{
  "num_hidden_layers": 12,
  "hidden_size": 768,
  "n_experts": 16,
  "experts_per_token": 2,
  "d_expert": 352,
  "d_shared_expert": 0,
  "hidden_act": "clamped_swiglu",
  "moe_layers": [0, 2, 4, 6, 8, 10],
  "router_score": "softmax",
  "normalize_top_k": false,
  "routed_scale": 2.83,
  "balance_loss": 0.0056,
  "balance_bias": false,
  "init_std_router": 0.0086,
  "lr_router": 0.000437,
  "vocab_size": 8192,
  "norm": "rmsnorm",
  "norm_eps": 1e-05,
  "tie_word_embeddings": false,
  "optimizer": "muon_variant",
  "learning_rate": 0.0071,
  "beta1": 0.95,
  "batch_tokens": [32768, 65536, 131072, 262144],
  "max_seq_len": 384,
  "train_tokens": 1095000000,
  "max_steps": 9742,
  "dataset": "wikipedia_en"
}
Below are experts of layer 6 (counted from 0) of a mixture-of-experts language model. Rows are named router (the router's row for the expert), gate (a neuron's input weights, with its number), up (a neuron's input weights, with its number) and show model dimensions 0-31. Each number is 128 + 24 x the weight over its row's rms, rounded and kept within 0 to 255. Numbers have three digits each.
Before each expert's rows: "comes after" lists some tokens at least twice as common just before its tokens as in all text. This comes from a sample of Wikipedia text that the model never trained on. Tokens count by the router's weight.

# expert 9
comes after: " |", " ", "2", "1", "|", " in"
router:155096131158109099100090113080101086099128108158097101157157126104106099100159137158131109093154
gate0:132133098172109130104099116100093115137139136112105086123118146070145090160113111108129158105166
up0:143167130157144143149104115159142147100119135144135143140079138148169112158155098179137151158132
gate1:140115105176089113063123104096146179156152104116140181153128128094124103114104150119123127130130
up1:171131104071137126128200152108137164107163131139105150141110123136114132101147129095120112136100
gate2:120158118104121186168092113099162142144130134137133161136107099110135158078139107108101154150108
up2:109104163140112135106169120124110151150134149131120127104151140137136111099123157129117144131083
gate3:105105154129102160145146212120152108108107130191093188149145101153144156122103146129134141155112
up3:131132115135162163132134131152143133132160141123147138167134134123116148114155125180131114147168
gate4:134164096119153120183150136138169157119135140145134128123152112163133088076082137094149148161114
up4:107170142119084157162091126124088116144155139100117139133130130116146092157132131117116116129136
gate5:137106093147092091149129092127135154130120135084185130162101138128170154133126099131107120139163
up5:055139082156118151122167147154143173123137143134123144110103153147106127142152134116152135140126
gate6:150131147138135110104151118102140145139133141149094139129143163133110097154135147113131156113119
up6:107106155120097161184155159143105151119152118128149156114130130172134142160131132154140144136154
gate7:181149121090152155095115099126146080123165180103141095128122106154116124175101102121156107103161
up7:105101205090131181133130149107099142093118135131109128178087157126109118150143093144118126124104
gate8:111098134127132107159119139111133151140139134078114087131068148167134167121175118123150096140148
up8:138160093098137165111129130137157160109118127125116165145115128144139167162106134148179113130153
gate9:128117183143129122167175112121077154139125134108117141131129143133111148091099128154165130185153
up9:108156102113101109137138145123150120176109138135109128138106130106099079124124144055108126146100
gate10:083077160122161171154151131143169117150170141116130131136123118182130120120102164131155162131117
up10:128104112114118131156174144089130123118104146128106117153129116173154140145156128145097155117135
gate11:140117141181114147141104174116156078136123178116102149133161140137103134118152182110111134143178
up11:075129131140122101118149125105153142144134079171101129092086113137116088165135120125159135114116
gate12:109159141118155140157129131102145116122135123118177114124103136160130111099148175127148167105137
up12:146069138145111124156112143110122100126121159073120097141138167136074150106107144110147099126145
gate13:140165108131089146143128082122159140120109113110126097116157190134110089107146122109134153124117
up13:159095169146123141141133120139142124131174112099166104129151140060115131118142107152154113139103
gate14:153093155099137138121098139112123156123140082134170123159111105130143117139163175108127137109151
up14:112167129082061110124108115146107141163161120097140145139140147111149159122119102173113176130084
gate15:128133102133091128136074121093148137109156113099188142115164124141163143157111154093121113151153
up15:116143156127132156080113119153134122116104123129095115139152117161133110123147126171105145108129
gate16:103129130119098127108125114125128159164137111122101122146123167137179161134091079112115097112106
up16:061137085129134097103130130101093159152161122137165097172057110141138129143110104114131109147126
gate17:161128127117188163139139140081135144150118165154142145142130085110089130133087139101077109085128
up17:151115098125154122106128141098151130142107090120097134131140126174106175117082143125144157156099
gate18:118155195171102155202120161128122088103086082133141141134147187124124126096103122084094168133141
up18:126162094127114148118143144158144142152127124149158124165143156123152183150102151133136086144135
gate19:147122114135152117131122141146120149138165130119158106118136146156131146124128127136138108150119
up19:173129142091123125129121138124112066163108148092124175134127139121091118120118154156152140102123
gate20:137176110200119140117181128192143099130147156095135104137121109159159142100076102141125118130127
up20:143173140121114163138075161125122079137136123083121129120153119197107128116153104127106155135150
gate21:117136117109089158120149107153162117144114156118105138129104161129143125125121163104156158136120
up21:183139125107148155147157131103108107107098077147159112128093130150114124093170144102140120120135
gate22:170119141112145110142142147125163156169147135140159153134109114134121147123136137087122104130132
up22:094173098107120134122084139130162147125117095155097168128119113155128092143143133103111100112154
gate23:103145074167137203175125143115130117145130137109108150171126181143144125116139131166187120194130
up23:090094121144116103153124123114101169135101136084112131107092117132129132148165134151111166109143
gate24:114108136132154114157123159093144125137193137139137178124101124126151123133126107129132157133136
up24:092133112077091080135139105117126170145111124120124135168137161177157132132077159113122158134145
gate25:131119131142119135136130143096138152124179115108129111107069103166123118115100145141127110132126
up25:104117134165130175106132109139156081117099110130104111131116105128139136171153090146130140137120
gate26:107081134137124118132101154126167104125155172148131160174125097143140119109140161133151103141099
up26:115129125139094108114061097095105157103106142099112130145125135111131081086141137090179162134116
gate27:088104148114108144116142103110119173102117150209134149111126157138106096118151148124123131171135
up27:168143121138125130143122100129192145093102132119162118166127170126154145097123116106133098124105
gate28:100062132095106152149125158143116143137141119112147111147138138111174116141137107156119134135144
up28:099169145110153114095114154151154125125116143102106165090124108137166143101143146073149124152131
gate29:118126128169112102126152135134166151166125129114129118141115090138074155117133133133148157129120
up29:133085097067140132145160159166147143127145058133129082122146142145109133073114066120105105146116
gate30:084153083097157159107111134115155094117154163107113140147143137129108121137124130071147191149111
up30:127174156140125140150100166100116137127127138128089086159100126127089138114094116152103103128159
gate31:087116117136132156137184154133167110126155119122149127093121156143162130156179134170107180104157
up31:133169090141169155135140127114134166154132142148121107101132113168100115126099141112147123121121
gate32:167159125110124134140156101165159153129126177128097104155175122128085136108100181122127098162097
up32:083123131130183194165179100139125127127122143114101140148132129123111152133124116085188144137127
gate33:106122109098128124132131173106149097156094166126136121120059122096162186110153094132146139148094
up33:106117125117122155104113105186155160113125105128122139117104171153139127161124130111123146129119
gate34:107108144119172130156155091146133132115157127118178085147109073167128120195138098138140108116115
up34:138137142122071127178131141138150140156126136118109181171149135119125120132114133099113118154116
gate35:115179104100066142141141124125148133153163131144104103145161106110165101135175157146153120162109
up35:123120090104109107144099089097125117099101141181108107154115127168121142123085121087158135104157
gate36:109111147108153128109110150166148134141118128116092116124179083167071122162101192153108161123185
up36:076144098134109121093139084115137150153148160155156123148129162164141120070154119137109120119145
gate37:136166143140154130172148145133130137135113110112107126117112160170094142141080122110113117113123
up37:138087131145113172153133153104113108094142128115120123093143128188150148098130121108179092152130
gate38:116098139133129119112134111164080153122109118124146125131145096155103141129111131128135107150108
up38:142117128113082103145171140124168121090176119110128125115115118101156156143143131125112153118104
gate39:118114076098100173144127116118159139160113131119142109104139095149112140164148136174126138120127
up39:141170118170146127128166139154089114136193115132134192126118162162132138120096128103137121132109
gate40:111158164094146125099162141113080159114121144129115139128121113144146126118163156161103111153115
up40:122161116155173124132126162111123129097068165091142156138096078116103143136122140112192129110170
gate41:100115115151147192158140143111109117057115159100105126060112099107146096170118091139118145138164
up41:118117087169119144165170129095109176142156122135124094124125118107149081089097070115139106128133
gate42:123094124133144162113100156140151154143117134132158145090130103107105103137095093111149125143133
up42:129097114165063165121111103137100106135088122140154102115144131122127132124133124114154118114085
gate43:132139140152101112167126131096092137096114129171118143128142145086186136128118128105129119116101
up43:137114141135158111190079110134126125159189136094146115146094127108137084147102126101121118115117
gate44:129108103113143149082135134147124112192131170161135105101104144158169163145130099105192099152125
up44:124131165105155124144110178161121126107150141128111149132116109166129174110115102141203149122105
gate45:149093134138157132149125160154127150117110151154159135142092129099108132116108121087121130150149
up45:116133112133157121146124142083133128148154089148148130159156082133101126128079111138147174070130
gate46:135109166149146147104151175113157129110118168147124110115104108134142081104152107166110157129094
up46:100141097145119131181166127133157114145102102125120153155175130152169129117127143115159105191131
gate47:131145135102174157111089143125119168098129162123144151103163124122100122192086129112136131142160
up47:124133109149113120134133113147153105148120130154130077075112110173127122165117148146125152174126
gate48:110143148133116134117106132143152127142158102105107139116106133101123115148109126137125104105137
up48:114151117135108145157162108133117140135127126129142100130129181142147069156133117142118102134134
gate49:092135123128140089127183119120176123083133151144129131121094120166135130148099105063114133153070
up49:196138106157148156134112156126138140099122098103190146135156147130159118136129146177120141121144
gate50:093161148131128113112172104118133152159073132136162142149120137150111095085157127138136114119072
up50:123176085124098136178177108113110124104148114123109109178187124174107143172083110168200130108149
gate51:115111124164128115120108111164172124144151107087124126133112148138159161141114121140139147138092
up51:157117109119101111199113152183111121162106175135140141121149171152108110146147130113123101140123
gate52:138143172138132092149128151127164142136110175099170120130067104134125149146103144182113131111154
up52:117152156129101120114051104095154075149163138120125109162149130105209121153136102140131123183116
gate53:129090117131120120148142115103097113119071151133123119111134120135166147148051180087140094129100
up53:106167099099080145117143130125103146164092095166124110134144147140142099108098137101163185073143
gate54:118121096198129150127137151160133097109144118115101128102158142173149135106098152170127134145138
up54:117170120148194100147120142115072166153150157131170133119090134163139142123143117108125091117122
gate55:158161157151122147140118097114157136097140141134129095149087131134112137161074121116137164175113
up55:118096144101126177096156086125141127131106117113131142114149118120137143136080110126122108133103
gate56:178163142126128142112147147145131192161102131105141118146121124163083117149152154110092170109096
up56:129107139168109118112124125122137112134149133130069162105148157137126144175164151117077074104126
gate57:153109110146076153169112121124146094078124108121136149114138147122167142162072135111187133144108
up57:094131136124132127137164134140132146109114115096144117139096098101093137160121113129095103136113
gate58:146120171121132123117112118156149180177141130132140128156108112136145135103150130146089166128133
up58:097171102152143114088144101117115121117166135132136114119078091145154137113148137131133126098119

# expert 7
comes after: " ", "2", "1", "0", "9", "–"
router:158105133159131101103093114097100090098135107153096100164154124105109093096165141153135112094155
gate0:108185126128127167129180142117158160114099169152143186137106116108147121137131141122144136127093
up0:125098129162115148111126161138105089150113131109107095111142107139095129104139132133130142106199
gate1:145131114111124188114131127142133104153121153123142115124154097107109151145113111130081100170128
up1:136135111123114150099104165109108192142130152131147143160146128169107104079123143115120138081114
gate2:112152192137146109133112119126154116151097112132118116130130128130121150148136115110145153095114
up2:136081153129126120153147147102126151155135082146142107123123136093097079140088166121140126141124
gate3:134163180161159167105130112159139080112128109135174136105117149113145146146125128143108120113145
up3:178160142132086116153141099170096139117178096085136132157076119162120138186132133133159136163132
gate4:091167149165117191095127124103135131115134168103110150128150069192124098131106142066144134113172
up4:088119129124134140127136146113133114090120083179123116130106138187124132125127096160099144118119
gate5:119113100095138137135122103096175121153186128111114146108120135138150143165110086119149114117059
up5:152129153124124135131154080142116175159126153119088165117128164153121142121135132133125126120140
gate6:129122135150088182085097103117116156118116136127074110086137158119134174065127071118149132164167
up6:091166139133136159167100131162124165143070162123104137148132131088129134079152116133150135123105
gate7:100107145097133142177126116094173113183151155099143167134140157092128152135119142135136069143131
up7:149059089130144107131105119166125136123116130131134111091143133120169156117118099091147105117123
gate8:097115090159139142076136140117164172097089122132113117128091134177123126121098141142144147135119
up8:155139160133113131141164126118136111149170111146140096124098109140127142113134087119128126110112
gate9:157174144115166104162147104110139141158106159147119099106187097148138132120122142138124163121115
up9:134166093086133117102096098159149142135171068095152175134134124116141171122117128094117146115136
gate10:096170111099102133101124114158153119181131077132095151122142100082103101132092113133109124126143
up10:138117086145152174091119183114147166107159131137161113132124123154118101141092115118114169123139
gate11:152151127110147148127121178169148131162124157120135159173094132139139125115152175144172123134114
up11:075099181137126112163139154120136127159141114171140139164139092123124117088167091151094136118133
gate12:114123151073077130089114145131161116119125144093199154187093161094156131145093105099127132136085
up12:128147127154110088186135115125092158115152135160115088142091149122118136137122101175100101098108
gate13:102164132096143149158156124102138142110088150125108114154113145099180107108087088114116181153131
up13:115095157118134131142100135143128122113160148136156130113098121121108079115099111161080114133087
gate14:150117090123067182110146136108091124120141140163170109117111125117104166152086093086189119134116
up14:111110095107126159109121112125122129128140143136099130112130148105076161111160138087095098140159
gate15:111108098115110140101147137114113099139118130136145100134089156127112132129114123130140155168155
up15:140125153112121114128122120153124103103143168149127115119101096123123113145096148179137124137112
gate16:135117151094173116118158176141107148150123158149176147109079131168123163142132102112111125152113
up16:166162117069106162148056108137168109119104125142127163120139158099128134127104137138130106081142
gate17:116122113124126131146109165163150150109095107106139159149138101123175096100124085094119116137083
up17:085130116132105122130118116139133094126119107103108174131118096110131092082111129138148128153145
gate18:098105117106104156146138133151125099118145156101119146113090083140158097156114101140133113109093
up18:114136107156149155112114147121131113082159095130181137129101120114133172068130072132078134099140
gate19:163109112132128087130153086170165087176163103140080139125115097168175161115129166131172149143112
up19:105144107112082132148138155149151095126164124100112149110125138140136109125139154141123140131168
gate20:143105143118117115111085108122212120163109123122094128117131129148105081155112116135116118130109
up20:125144119129172125173112105126108105136144126148163129138082114170105142133122139149145114108115
gate21:116127092126178155167171109107167087154096133139140141148093118150135137163106145118140163134122
up21:101112126134099120138078119128130203119151114152112138137129121156144075153117136135147126151136
gate22:100141125140103118178148174147144106128135154114119175168154088137133112119146123125110157119169
up22:123194139159116122139113069129071171118130113125153181088136154125100142110157172128099096118116
gate23:100136103135092134105140106155138170144134152098095140060147144124146137163133086093154110148109
up23:101118171117182143159146114142122122119094088097107134113119138115098134159152086147137154142140
gate24:121113102136133148175110114125143178119106121138094138128125128158128159111130145118124112128108
up24:109121090124154126118130093113173131154126182103115097139115097078134143122131091096156141164138
gate25:102134121140123172143173121131127136095112122109147135102142143114178107138123141111102098131120
up25:123116162155111129136125155103084175131156166115113113139099121150100160124107172125135084132105
gate26:148101088089111104129166131152134133156123140101135169143109108189118124125156115083151130106106
up26:116136115134157107174090147189170100121136170110110135103074130069155096112114169078150077151118
gate27:138162112189135165135171130108053150107079138129126138136103126146123107092138157132158111134112
up27:169104128144080138160125114139132111093122180112147095107109094156155146153137104156178111153136
gate28:131157112133137109115200127093128129125146140094081107158168145135161108095132087166144090134110
up28:142145158103146106125129133107106102088124124101150143108118118150141161139147101127136124117132
gate29:140114168116107143112129107088091149105125126146119180090181102139150138103148113131118127108137
up29:145139142122103137148147153161147090147172145130099121134101079145107147172130100156141122102130
gate30:152152129124140136129139138131147137134110183103126153126102100140150147133130130080156137124103
up30:118121093129170117145130131143180115137117122136131103101126146161132128094106186103160146104170
gate31:127122134132100135184150119117139119120137135129140150132131112170147166137129089119110170129152
up31:115111144116121132114141126146130077150121125132157157084100154142148097122085121126189109118090
gate32:156176164131113096125094147084121138086149139079127165113070128115135141143162134145138130105159
up32:119131138144124131140141129155098095160173134127155097122133157143138164135135128162086145141133
gate33:111128114157152120151138126134126164142099136154089130102157117150075088115123151115121124119128
up33:131126113155120147132147132138154139099115094058117132148147132137132136091151133134140160089172
gate34:132126143112139151159181099093144146115144099134135123116102112127154141081089149114136130147061
up34:144108132117134140135173108152141187162104135122175162139086133123159125098158083132154145130138
gate35:094097147128113140087149131144155121134140136132123141127111136129152180131110118117158112120118
up35:121099163075120119134112188141138138142123115166195136158137119123108179137108129124116079139126
gate36:143203114118141094164138139107127151146134132138184140139124114134148079156138104134125126130121
up36:155157158135141145139171150094166084150131102074134125091122114128144157139106152119119143129072
gate37:136116155123130064135158130126180128154099111169138125125110095129133118128089081157139157112110
up37:145126112138108102126144114116180113138108153175088116126102084157186090136118185131172108099105
gate38:134130122148101128115163156142121110140063154099133130130114166116170144100122122146135139124174
up38:092126116100165143114147130108097126166141130126113142130106093150123141093105087126164140121135
gate39:107112133163155144152117147137121166102147121129162161151100122146101164103119141150129107130108
up39:097137169148105130117168102076138137165147090166140102162144115147123108126137131170118131153137
gate40:142111145155126124113091115142154156115169155117079153122144099121104089096133134141104124115122
up40:127139080133135111135114143146149167154119144162121167137135109130125129125170121122112100137184
gate41:105133147118112119119124143068121086104141133120149115091124185105148129098154126099129118129090
up41:107128158117141162085140121122126103159100107108167161129103137144119123162126131111113122111184
gate42:094112159117146138122152141112141155161085122128105137177065151180119152127145140146103111112122
up42:132139134100124129112134130139139153143146147089142116134130111116129135135142156134166134130137
gate43:147152084134100158125118139138146136150119154097127120140120129153146181143161119143116123145091
up43:129152157149120113141156128104147135161149106111122112130119173128079177150102167123122098082163
gate44:091116142112127130131156157087108103159158155159131136139114136132130179134140102106176130116164
up44:104099078072138141188124141122146164126129169138133129148121171130142139136161171155089133126127
gate45:151139105111187122170112175142149095132090088125140114115077118085150165124156091080131135128073
up45:121148142158142137112133142135117172153105158158105133129133102109085126127143157155113118155088
gate46:096166123065148137126133153124130133167135146128133119118145147147072111154143136154104104144153
up46:147141174146142124128146134130094122090118132092101128102109093146134142149117140100093100168059
gate47:122096127107105155123132201128102131138156188112152107137131106112091088112110110112151118157124
up47:102185073127104120136119096163142139131158131129149102104118128122140153130109128104124133121152
gate48:147146120146115133118115130152116101132125143118141120121103093138163146153156125200134123120097
up48:148138142085090126146128141099150147132144110139116084122099152143117152097122108096131106111157
gate49:126090100141117128189159132122122142144124139131108159127105154160078140073139155119145150177121
up49:159173131105135184098130087140126136097145095165185102106121141113115103147127121129134145106145
gate50:132105122144089117098113137131200136150130174108138151086157137154124135131085155147122097127132
up50:125151103118098126129168105130148105089129142136155129128156133131093100121103115132163140151116
gate51:110069112121108158155112121152137161118159116149152093120096106112170150120126145108102106110156
up51:131123153101117134185150141150118083164140147208129136148183127154129143176158144137137132130117
gate52:120111126115139113132097161134145106134114131061178069111112117143142154161149087072147105122090
up52:141154123098131090147147102156115179134104146158133144142166107135102106125121121090120153154099
gate53:090139139122101114114081142160128152114124100136109166147114174125118112145084105109146117161158
up53:149143117137116128121139152071139117137115115139118122116116124147117121116086138127172115143100
gate54:112124125115142185166182085167156098124119127103127141069120096118126116122126067127134106162147
up54:194120115109136191121133131117103150108147101133120067149122147096133118150096122137124127125136
gate55:107121140089086157127107123145115120117107098111119141123128099132156135136155095103136145141140
up55:084144158154107138127112142147126112117140150144072110116163090121144118140137116107122136158152
gate56:112095132130131127093159142118141138171118115112157130101118141146112143186097138167156106132119
up56:142141156128115130153146152151116131166123134205083147118153128116111066154116124105135155136156
gate57:154076094122079106141085151092121138162149128149107123110128097127112164094156106122114127144108
up57:106136118111136116185116113126133129132123120113081097103135126143137116125152145074171141067164
gate58:086120114136123097144164101159172158123129106151166165129163123124138121100145110126184093169142
up58:105125133112139155134127075187145166146151130110101126123120124117158103118154115098137123122145

# expert 1
comes after: "-", " R", " S", "|", " E", " T"
router:160132145160117099089159115116113103135098092122113122149136111120114134152135131158146127115142
gate0:119156164118100123124110121137182115142166117167138111057129109136170100152110119165150152145114
up0:124164149129110187088118128100134129082111143169133161164130141116153135129132089115120172159138
gate1:158132113134120111154110116125149125162109148120145138155130139101127159092156129115107120131169
up1:114101132128116080101095115186203117145111100103141151174141142175100051130130122126131147093121
gate2:106113120090146114114138122111101101102100136119129125096114162127144128120121127157089132140106
up2:144143131152146151171091116129144116123099135103141108107100113128106116112135118143136122146097
gate3:183134100161137119141156136140067133146132123110175125113148130114161104125144120137139150112159
up3:120148186156133167149148123139081158126115094119176124085141103156082115136105134115118113150137
gate4:135137120098173149108132139113142102132112176157111135110137096123176146122135134141140103127113
up4:138119146112151155129122137127142112131112109155145094141117149089151137131138107145162158114180
gate5:142131112085133136096108121121128118123138162084117100142124105130108140103168163113142137120120
up5:111137116150112079118153125161125127134126088106114109140138132125141143121105140144116154152110
gate6:113126158149113150095173106145080134106132124097119179111063081166121177118092102133128080107153
up6:109145119101086132095099125132146157127135188136129118128153138148121117181119097093115128143160
gate7:068121101157131151126139139098119163132169131106146136106132113127156102149110106077141119084152
up7:152135109159113151081138112110124124108116132097148132080130155129120115128112192088127098100160
gate8:103136124147121116094156136146130140127101146086113155163157114137109151076104141150139127122104
up8:175151135125093132130102081149144141133119119179077175144143120135103111137115109134144157107121
gate9:105159111138209113144141137144126089132160103139159149115131157119157179145143109130128125129132
up9:150097115131143136140118095148170135175118151135156157146117118134146141134150107098118102097138
gate10:122112136162094099095111115169137120139155131085138134067160114152091115147128097088152117133116
up10:164156098147115132098130118128144112125148124135113149102073124128126113132173093148142164151135
gate11:162107089078134095146090149121090118138152079104132136151143137158141130121128171179145148116124
up11:086163114149121088153140157151151132115101169085102150133126160098110134187138120096181076154095
gate12:138135138124083117132119187136124106148148130169060147104120133209142139151075134137123157108124
up12:139134135131071136124153116107134190091095127128092162148156145112140138065138176096103153115125
gate13:093144129144100184158138103093136165140128129100156132147118062124143148156114106129088094143164
up13:149142099103075099155121167127142096161114149080151104148114111095084098124171098124085103164108
gate14:110147083117102086112109109149122170143106148142152134091104135137114182076069126129149167091141
up14:172129125100151169142144110129095119150110139129124165115103116161124142133131126140125104132130
gate15:128133146097106112166104122127153142131106102105127137131086134164138144125115089112130181132128
up15:172106126151133154095113183084123124138117118137139113105180143114155116099145114110134112105119
gate16:137092127106117162093131118132120128130155110078113151124148139105115078130169122151122117179104
up16:147166131153129132167139070128157141190114117122114106134081096135174159113158123108130128141168
gate17:146157104145152167165127136115140151106137139151111106111142119107116100151079148148146121095115
up17:080096100117146138163140111093160059115142108099120154164080111139122132114140110130155141118148
gate18:105129107103140125169135103121134115169180159174156181138115123178148177125145146149145097126165
up18:163150122112099133140116145136114122115089151129115133131150097140112144116095165137097147120137
gate19:140113136135110120113126120151128137118102123109124116091159098100165151122137113167150091156145
up19:131131131132160101139116193107138090161144117138113131149173112149138079156119136118109138128107
gate20:105114148105129137094118120102137142162183170104136124127108099125133148116118110175145139139105
up20:138092152120142125122091111170119143133098102143142109122104138157120109118162101142154136113100
gate21:130104161139137146153117101153137119118132109144091168097157118165168111119104049097135119126128
up21:153120101119087196089092147134110089113136152103151130081123155132169113105147113078179134116115
gate22:109123177169144126131116094160119070130125118124139127107141112120138074102158195122132102157124
up22:148116113105118151120123129145095087154097154168162155200114132173121089130122101123117142093102
gate23:123143103112135111122061093182136116154122087132115131118114145152168125129123182147126136162099
up23:160163141101149135120168111126110098133131138158082104172079170132180081144083130161132083157132
gate24:134099118125132137121129166144138137076147098111151182138095149137142112164144120146132127133113
up24:129127143126171137130121090137165135146185078088106111131125146187105105135161172154116125128122
gate25:163105152129117187105138137118122148092138123141105133160130160127135127127109148096143153108113
up25:160173149117178134140152141096124174150126104072108153159137114089181158111111139097149097156167
gate26:142178147190149188106112141154116135154144149173133144136172136125158106133165120153172132122108
up26:164144097138135165123103083133157151115141125060092122133125128142148125129125131109117116115157
gate27:104094167121126138107153151149132122137186139101104145089131160152162120111131120105117145074158
up27:087091149155114146092149134169089154166128150118093118170089186121106117128104142145107147150116
gate28:126109112109140117112159144069087131155105171117144106116157103148090138121127148098138108153166
up28:162148161143117162091106143110130109111140107130149135129094112088136102154174122149191093126098
gate29:108152096096146180114120140136106085088150117133133122098091122108131149112140126130144140158091
up29:119057122130154161103129156132100151126105102102119128069105137109131104110104117183078150118094
gate30:149114163163138174150156195144121143114136100117122084111171171105120091100129123097102091103087
up30:131098092099149099181142111124194128110138125174125064134138155161170151134161115118147123153165
gate31:124144115114107137152085140123136124174126128114145129112091157145146164115142082125151154134139
up31:136128093143111151134144159132157131120117124119102096144131077174102128118103173120136089134162
gate32:150136136090122145083141120113160076136118135115166116141099124149123135117166127145104097141172
up32:114129097132106150113118100136111117131106112113188100143079149106125144096118170178118168162110
gate33:117066142134138141141135132082135108143120106149076145111118183136119052128140154144092108153141
up33:083168157089159093119099142099144133095113205156166112156136130113127119105121150127122155159114
gate34:085095176093129111141162096129121131155121156141125121123123112110101137121152175127122144131145
up34:071103066152132083140126185129104125143145161080121121134129130158142148119152105100132144114099
gate35:170132098131147133154128105130179121109120125113130102136108142109117162117134096113090142113133
up35:151110112081120145148131148146137139157121143089115099163102084133138173106170157135136128163171
gate36:175134135150137102120105126085121065165113130129132158130132143162119160131148147155147139093119
up36:122116169168125171113179092125139160132065164124093136154134139159117152149149154142125084123129
gate37:164098133096144119121124129145090097129125126102109128123118115123132134167100086125130142108139
up37:125160132090166134138158139104140115109128141099078087119129150070118137157173120119148122167135
gate38:189126140155119133129113106154151126140130109134083111129118142139112156143122094159175135130114
up38:128166140168086141162144091150149152097142100124152146109173119154138146123146080100090117128109
gate39:125151093155090117100082131181157137109141117161141131092108120101148161168131154122083088111131
up39:122127127110152088123138122120089119165161136095143137108097131104111112131141089134097132139108
gate40:111147134100124119091183119052136139108156118138119149135117108122158123152154135139112127141104
up40:134110184101174123137151126095131137121130132072105141140106136140128131119165144114085135110124
gate41:156090131122171124153143098144122127138116141157090123158169067139102145103108107116150136096116
up41:118142090087130131151156145125115109180159116109048141092147138091150075161145168143111096134144
gate42:096132125168090145154131128145122106149104139116124132105102119116139116087134143138133121130115
up42:137113102161123139127146135162134116122108182092131140132143118145152136118100145130078113144124
gate43:146138134146140134102148095137136166130103149109116123132134112115162097109110161122148108148157
up43:125170159126136079146116101094108079115097124127138141161152139100129164116092110124101158136130
gate44:144152133113111126135149168138101106104108100123159137118084115112132120132130148083097123138137
up44:107103136135135125184121133152175115126125088109162135150159153124166132116117137172135119112143
gate45:099088149139107143094147099153110114115143130134105140132130150158119114115102109106159133080120
up45:123151156133200145131169127140127128125175122146041144142130115117127126093159142107160103086146
gate46:148172176130153142132134148092157109136086109113137115079139108144122146171098145111066101162091
up46:086127133137117135079117163117129142151148099113138119120121168130115104141152128134120139106085
gate47:168111073112143162113140121126132165104115115140160149186106130134100101126122112130104127168147
up47:087127161121094153098117153112142125192137123109150134121130147137151140106144157134109126127103
gate48:136106112137207114075108156104128098142184088161151148114083120179113117170099105162101122126125
up48:118103129154104112046079162133089111140132115071127114196085125111138091166167119151147154085093
gate49:097164097166126150154118085118121096136071132148161138104149128070118146149113090107128140140117
up49:143125154122143132179151147102131131108109123149151106103116150129121092130113133085139133104128
gate50:161138111155102110109151137104130074116103119120145104133113147150114112154099102133106186092133
up50:126129101108120142118085123161158072123123109124129107142148142152135101071135143167161083159146
gate51:148175149151130111125103126129133093118124089113131165129094129153120088189119118127148078141119
up51:121122110108140148124122115124136115139101102111165118099145113099113144106160137169139159089090
gate52:153116128206128115234120122111096111118124149156114150182135154101151112133168108167147127115101
up52:129150108114120142128147124113085137119126136124130108178106122152155139123148100100166138162111
gate53:151108099116110152116130135102165120143120135129109119148098177168131146117078156166167096109062
up53:121150128104141100119096063173127088168117110102094159128144142128156118158133147118197141155112
gate54:131103149144166129145148119135120158124095150148077117130154159114133132149095135069164117121138
up54:145127134097136147080146174144167109111103160080097143179131134039115152132134157145128120122130
gate55:168129155108155113151107131097148151108157130071172154114128131108107076169150155118108140161110
up55:154115149086126136125122078142101126167086108126168100126113148143115140088108109109139147090078
gate56:111134092098129113148111157113125184141132146140086155159108163129089084105113142118094151133120
up56:129157146156111160150128102139153136166129093118155167117155108114099135115133130103144114137112
gate57:123116136129135166081160150098121139214092114108118124158125127131114136129131106106128125154111
up57:139095130126089105099121146122156113113131095138130091118116111147086109118124148141128107184176
gate58:132130168116124117117083168120164175157084148140125125084117121121116123111138125175110158134151
up58:169125147090117141143105166127131130173148122118112139125113148083122115143158140133173127115128